{"d_shared_expert": 0, "normalize_top_k": true, "norm_eps": 1e-05, "max_grad_norm": 1.0}
Below are experts of layer 9 (counted from 0) of a mixture-of-experts language model. Rows are named router (the router's row for the expert), gate (a neuron's input weights, with its number), up (a neuron's input weights, with its number), down (a neuron's output weights, with its number) and show model dimensions 336-447. Each number is 500 + 40 x the weight over its row's rms, rounded and kept within 0 to 999. Numbers have three digits each.
After each expert's rows: "comes before" lists some tokens at least twice as common just after its tokens as in all text. This comes from a sample of Wikipedia text that the model never trained on. Tokens count by the router's weight.

# expert 3
router:509464511468481566428546453460532515565561464553521516500498499507516522586520595531489525511500530470511476485500494488467502463507394524527565448456524502478524576478516535482457535528523468481555509502552472573470483515453546538539545604494447484555467515513463441492484514527475429498509494514488517488516529496444488488469465509483
gate0:516505488506527496474531465496437504489462489528453537526513479451501385464554494554536504443495487560531431508510444535361525492507485473544501528551467481497507587506545423528486481478498533496491535523483492518470443549455509478447576499551406526441476442569495505429485568524557437519449486546471483465552480500600485409480470455576
up0:526488561500511475536490488484474474477564541507474525490509511508501532507556428436475476503485438508530486552499526535457511486511483496495524507520464533526533489408567562465487526484506443508521527461528497558514461488571503544482522511471425474513494501453538495415405503560438515491520522544498469479517469505533512480510445439568
down0:468476563518498493447456487507545436469473502469536441546509502515499552539451522577516506507576472543573493545425565505519478461466492473511492508523458422528540510471456546393427556530505455504431520483439605533543489524446521535537441565472490503568450397568536453521404449545471540484436520499580485497487507520518507543553496541448
gate1:509511502543498547457485501478471453506474486429490491539510505458509477510433509531556512447509498500555527550500467486450511493533566506526471462458477490520482490535543483489513493459443481515478526489483511430475480509437530466527437543467507394468513451465543461549474553433420549516528460528532530505474522508551444390532491486486
up1:497482453516403484497536470517432498468524467515415445532504417447480528511516525471531512475472584453610479469532496532535518526529562434543498517486413416527483477500544466576546526511479549421557555431486483461507500446532539486490425524513628469450528544549554457533494552486587446552530540512544483509436547484477557452476407484510
down1:518445493478481463419463451432464585544466488506491478557544485492459469449533490450484536521465497471491609569526501487535502455513521480548491479426466472500572478516492556527494525502462469514558467528415574469532451499529522461461500509488468424469540480517507481505395614518546489490447490550412543512569575415549460461561445508456
comes before: "\n", "\n\n", "1", "2", " (", ";"

# expert 16
router:550456525491488496464483509468555508484539504574543481471512518511535540509508537475488559454456527526554491476555507489461530485490524585536579493526519514480523564465518515489459528500544503521597504542531495520544535552505494498504537525488528461468479527517474466533442532529508463500548504442536513496484477498475486483433455425494
gate0:485521512573450511500503542476511426501471396446495482449493490514473533495528609519587524472570503489477537517508502546433494485500527487519521521375532560513484474455487529594546475534544548528479512464460430480514521508486526486548508519509499455518543493542519483441414548499533526506537447493475481476541553550533517457480493574480
up0:500451476547529526484455481507498472500490546536513474436463552464470523570524524526481572532437458478528483562456505443462527574480508524501440519488566444502505498462509463405520530506500469484533503501472504515471429522536507497531445495564505477483492490528488500504442457467476520494469510459470513489562505449490545506564525513439
down0:464532459512427523582471499461511506561450449471551454536470389467461520496483523456526542450490518524535535487535490473506450420614460576504456473493471542556537560519437469477495471515550477490510479528508456560493505573484508489470437526503443539558493432484462509491495490535490586482526528473563499502548567438518565488414573524481
gate1:468455548471472576502481562491586485515483479606492483445528491522517522479510560543537474536468461516534451530464517451491520453497537464548555497501505457514520480540508555487456552531493476543506486512450447530488506477523467497510514567534555537489491436494485496523451511587541496521587511511450514528433452535517515518542468550507
up1:522547455534547501479509503408486507500465461481431482467500538487462505452501496532547468444497412485501478524512481471484495459541481458558391464507515576518494492545533473531453511439563513522527465442559458412497510525474571490548478519434558451566473461504451574472557490502490493620427494501493443441492481523509499540490501523515
down1:440494514510485497370538516448464545550458499455516448525486552417592498543529461556492496539478476531432498468504448499517549519491531438563499365518578447475487492459512462447555501490482418512470491472543510550506463590483491559534474536519462479507492509528528453427516505518499490492515472538509525479490479560484499461555481575493
comes before: "\n", "0", "1", "3", "2", "4"

# expert 8
router:547474497465500520475501413464524447573519510546549501433500594502551505499483542557471494498528489506500492484510524447458534488556449593618558545451571484522483542521551518459454506511539474510491505494525425523564494511494473512503511524523490418509493514535547476524494546525484441483542500480487514512519475511514498480456492529484
gate0:536525529487506480463519530480476500469566518493592488460522562524438478528497527507517492511530505498449448569546506447510436508491489553532531501518486520516464513577475503495466517466471513499490470474547449473474511538452578484493520454517533464492483502573458467501427511526478532490470533489535478496480517520417506509465439515466
up0:527473491560485527562532489454485516525361569475490494533487473478485520467465532543514492489541493466535548522449507544531514450480476464434423471526498469476527539496498475495576473545420444525477539472514592485490549484467446482555553473519491534532449499434490593509574508555427500491468465550530555558492472579574476515430530534531
down0:484503514528455475418496511557563530544491502575431485483478447497488503579504514541511508503469471503510501528500518527542496463453491444488496512508457552499334478461519511457530499482489533507481485541518496558463454441386376456492450483464578546496533543533487491510532519519525468564500486451576520511532524495563441550488445462474
gate1:537539416443522516465454490442495526552508512528559530452466484531543550524501520550450573482504454471506507493544519483459480549526548485474553450480532506479537567473577417463479455534513540461480548506557576478482435521525439535559518530541487585462456487428535512520478495505505403503447496551423447527485465468502494482586492493548
up1:516533466498503499528444466472511532435540562523489553472523519543546482521503519576494480480453492536539517487525441463592511502448410534543490455567510479435491486546426542484510484490585479460498487522475540491481506550469426472507516517489509419490489487472486548522541567439460460520464487522539479485584505466516442490501508493504
down1:488528554507503552524518515538511469465552474498477492547520573514485501549555510517443446537486496504440499526511480501510503499482495462520546478525542463467544534553517509468507437479514528469549498472471561454485492464473579513483494531474493487532501527516525494443499458517503518402506519465523406478537446520513498476565588508479
comes before: " | ", ".", "–", ",", ":", "°"

# expert 17
router:550484474473522508473511388511518517529503496593496478522486551515533555557445556570507442481501525533409508519470488510424510495512414542537533525477539474543419552410527543430446512487492496503521454456475500513514457495443491503506467539485508424521450489534572454489496542563485456545519457514466517534556459551514567481475478504517
gate0:456399556435529508505515537515528509480470514560481521485456463551471468504535520509474512577477500444487582484483480417564608525488537544503481435499510513497502560538556517452482501466492507514502478483538505551459493507588560476495522447461561507561471530442480505526495549528512435466578554524473550485469575416528507454521545507499
up0:483583442458465458468509560459483439514487460496488496546481519518478519494508475529533575539566526582482496427515526536554458500515526467424517565544507496486484488505521543468483538460529445444462523494495443449462472477433492475435466460508523499525496417533451494503447496507559473465417459423474549512505513503408466495515502451468
down0:455523448468548491511433544440456434497522526523487475530496546531457535507522509529476506495442484442469492475520510464432475494601426519432528421449497539469528472540510531469480639513490546462486495535480481528559488462499496538515568472443615487497483513485458536548486515500485507524510511493462518513498546515498521436470480556548
gate1:523539498558362470503489558475476463466431474489506519543499466487575526516521516537488507489531470469528439473462509450447485559470462539524489496550493465479484457469465517465571567533474491500498455449482538488539514536532500491460512455517532466456512531454569520570498452476507496570429490537497585511450515494481503483502447533528
up1:445564513485563519543524551472477491502522511467501518543522450468519497482503456468510487505515518557475437504513515519563490524470555549533503469472549503541479449487502469440455492509500461502509588520435448539528488511434491487575511565540499451386524532498484466477520536565529539441504477436545481491536509467469468425442530473480
down1:499487475433477425446482474564453517503476510531523545465524586455459470461512523456501512547507523482521577450464496493467535472417535466488442486479559445520485564526522512494487500454540488555459551447502527478543455447439494447533505497420553443561486508497505433551556470531482497570483410443480447504579520535456490435505483499520
comes before: "\n\n", " The", " He", " In ", " This", " It"

# expert 32
router:533446515508540561453530464515553485579478478554484482400548553475553446560483551509525494509448525513421515514494512544464490493554495552570527486479485488526450524531568543479479494507539427515498490505528489472528459531452528518513482540444474442491505527510509420481460504519504449542485496527431573540473479508499466451486532479528
gate0:512480458478475483488429517507490489584468469496484508520497529508457528533497501439480541516457521483481530456557543514491495522514517533425476506411572466547499538495502416529514517511525553427524510642449534434556453575541445565492549548556513582470462498512456519470484501584487498507500514428462540495515515429501499477529445521523
up0:517550506599507459571435475483425523472547492548542508450435468580525458447484525497630492484446528536493466521524547479540412486558483514479509501513498542451475502547481547446501559465469442473535527563489502514522501512480452479552401431455518484454553482562473462519525442455532532459430499497519486453495569463480535502513533546494
down0:442530582503533495370515512496426418484550493496522507464479518463468511508534537503458475505470491494570481439508534440399459490502416473483479435500544490393456682488513538531490541499446491507476514458479492462473501463550474505532472558500536521512493494506492506495479547472483545516499484516510468490443502465500468467470496484533
gate1:499524499423480444470487512443444550426520449549556486493501537475635472494528561498534474526405433574461583500547514492520539452436480491481507532469539504487499504503488526522488538596493480545497479505549398501478549490446458585496535498515510555512495464458514544555447467455547441508462470469523492480424502507469506475425526585559
up1:479493556451505511499561405463512531402550505517572519505454464436524517489524536549492437536524508523482485492556529501549444456522506442491424497479544495508550533524497572479530452585541485496556489516508390496527498564554448468528483467524513554446490493468454555513409507483506522510465499465569517474421538434454456444491498502425
down1:544475452410496549406462486590495577543524453546463522546579504432516505453509427469599469482483493427453491535513486518515467504505546521421599519560502497492432487439434397527531534474509431473458531473520455467515424481523465567474505480541461533433469533507499521516534552430430549500573439537475533450583551489584418469547505552494
comes before: "| ", "|", "The", "===", "In ", "=="

# expert 24
router:521458463463497492492522506458499537533549522537539431449465507492509458552499599508493519493484501500512489516466503459461521450489447515593543514509516515571482556541610506499459501502441520532522456466566496498571484512500470497507477563436480478494413498514499415479463562559558420548552468499485537569507478495441541451415421526509
gate0:511555485455428544460482550508423437476466536491541459451492596457511432560578526514491526535495503584530431537492510498503507486533519517477518488483462505538480504473591475469504464517589498468494440476466525500536534483546528459551467444548537475501503471503484515496418595557445531483479532496530569568544491479487470464538473526565
up0:473561446552493481513519517483548410465432513564505548475520460534465524458536523503475557464547479550494497447525510439520481468554529505455538511470448504531466498427504511596526499492516402475550517515480492554547482418473514478500499510556570457494526549491507480486430533498475426535527446480514569451521551535450488417517489536542
down0:473527400489526499505490518521442541478519469499436481495539517531455533515439461456539430531485500453437571479501503541495478503519479460460472444459522495574483515457490518510510456471498571455545507573532499472521470477515474543524544530477517502478505490531429537484475426505544530567461441547517542511526517527450484432509480488460
gate1:470433497496426503529486498457462451553528488576493515584512532480547441515521473483476516495439511522484566534469518529519459458498533501586523499464486470561494490541500449547527426552493521474542418519487591483554494459478448478413473526519490523466440539479577399508524494486463560448529517526415554590504661547491499533508512484478
up1:474521503578519528562528520492418536528533450550500420440492487507522449448510424433493482487530538504583466520418497548485519407519538530567480490484456511452511508453556444541549514544476461507505442465449495470533470465421457521564494439467477506483482549473536482548598438537487522459526524497539472435542457481490549555570434558466
down1:507489512466520465528498486515548531480515556478492533431512540545539502475505475463549494521472468547491520516517464503469506432525534519523488560578478566478559463487494489501522492475550473520469466496466435482516525528450427414550559525476433454483444528532433542500478513499497438486473463444520495470579535545548575422488542535502
comes before: " | ", ".", "; ", "–", "0", " |"

# expert 10
router:539420545467489542457491473474506500542467493523504488486511572496539488519481543532485566513478556537474523515503497466439536418495431547598569454446486492539474545458515433454470495521570499465510455559505485494562417553460493535482535539509504468508460540518498494463489545536522465493528547505437532509490477547486501483480461477482
gate0:474462473482463469479476519536526460490493478479419512468513513490512417505502490525492484459433519475489500492487477466498505523470449537514476471477466512492538532518480477493491511517508582519558515563472537486385472521469481475484543489493474515604512505525444565464560565485502449514591531489515490487499501512517528490474481505589
up0:508463488511527483499500551486444537534527495475527512521491540521491525455473489469469546494536485560434519488493577483421526487402518502537562590459551467479525493432518528489486476592539452540477575539497468498534515548512594502561495545556474538504511483504447547531496494437501497462412521514504471588489430431507498497509488510488
down0:505475510433498510496505507499530517452480625471479500496475529490533501506432530495488570465482465580465540490515490423481481496504508516504431452446513560513503584499442572481486493486506527529474503461436549468525484501547467484521463505479510460470535521568498448599552508528446476509543548546429533498513484414503535540418510465539
gate1:542442480481521479473434528518504595494480491484441561461476472458484495468453502485467438498462453492426517532445562525557508459519513519506531409522520549545447526527540509492520507502588539586523488443528557500434479540502476551578513535515513560541473457522509528471509592427507472549552497510461491512511430534462542538486539586481
up1:468454570529526455537463495556538543459488581479500493494505542496484496484482537489467577536474489472462471504500514411477485519466538522488480500495443484468494513526428467577465488486478502574494451503500516442497531488508589537525500491516492463530525498495551520485508569542472512563568519471520550509458517563513451558552564498439
down1:527576460494539443565485440497463517494513477525618445512543460408465496479534487501538464467498497457624519532490455435547483488595465505503545530552484520446490457530479432537500501446452526445492440493528470403520537469521521507529479459515511543497492514485528577486498494497432465517543434557492514485500444535527510479521556562451
comes before: "1", "2", ", ", "019", "013", "012"

# expert 28
router:509468497458487553445578497506518466528530479575530460406526543452469434473495578549459541517472438514516506488513516445463511489539445517565520470481558444556467557501566480507453537487572496487502465541541504552458486491461524524509512505451518481458407510513572456484485546497464457554502490514467552545521471510490489493482471437458
gate0:436492529496489525480473447509485503498439488517476500502554541536432403525538524559463469466500448468590526589402526511502510477505543502492509470477616464485435520425467458470474554505447544507476473481552517512546519491499535513437520525497560489543431445547439443458556506556489463510502579470406483506530574436527480517479456559390
up0:507510529546458530454483400500505488509523472520523463482487568476493460476516448498481514436489475468511512519376474562530562433464522496538491510528516414503463440478474416481475564534525564512537524496493441470476530466499534499428539438503470396555504515467503502489511444587455414590585567551400559494513474523551506444553539532482
down0:490574531483553527477547518482521479459525495415535492458480465544571490465549549477501511525462406464521552534500468526537541461420541451542532465500480492607583402561489487443479467440500456520429514484486486475500479496439457513469543546453500528503528549511572453538562419509474503504524495454460528507513477442576464489528543541488
gate1:515491558524509501515529472542443481469433507557451468543529550524529526461524476417526479492498492504501462577507446434489399496489573512472494526396545529475533447595545486456486566544588575476525468469449508452535494498508583509458553565603490500521513531540447502439445512526470538461455538493429537529573557518423584465540500539443
up1:470488558425546492468551542547433533500457514502453418520556439518536387523506513491467532531514507538557484511462427518442542479479563427504557527420520488504544519533545534453446432512533471549472555536501479496496432516511488468444476490479495555513573470462484484535481527516537550545509543501457554440507521470498518557491476493515
down1:455547532545552550527536500496572464471498505520547522516549510517554525473494523467544423506531526514525526573578540597460547569546564498480455449594553539519442588514459489495502475482495497506502435442495441502462556562501490459490529457455560444472517519506472458481435496529444519538469473523598498504529545449457486545480463522541
comes before: "–", ")", ".", " |", ").", "),"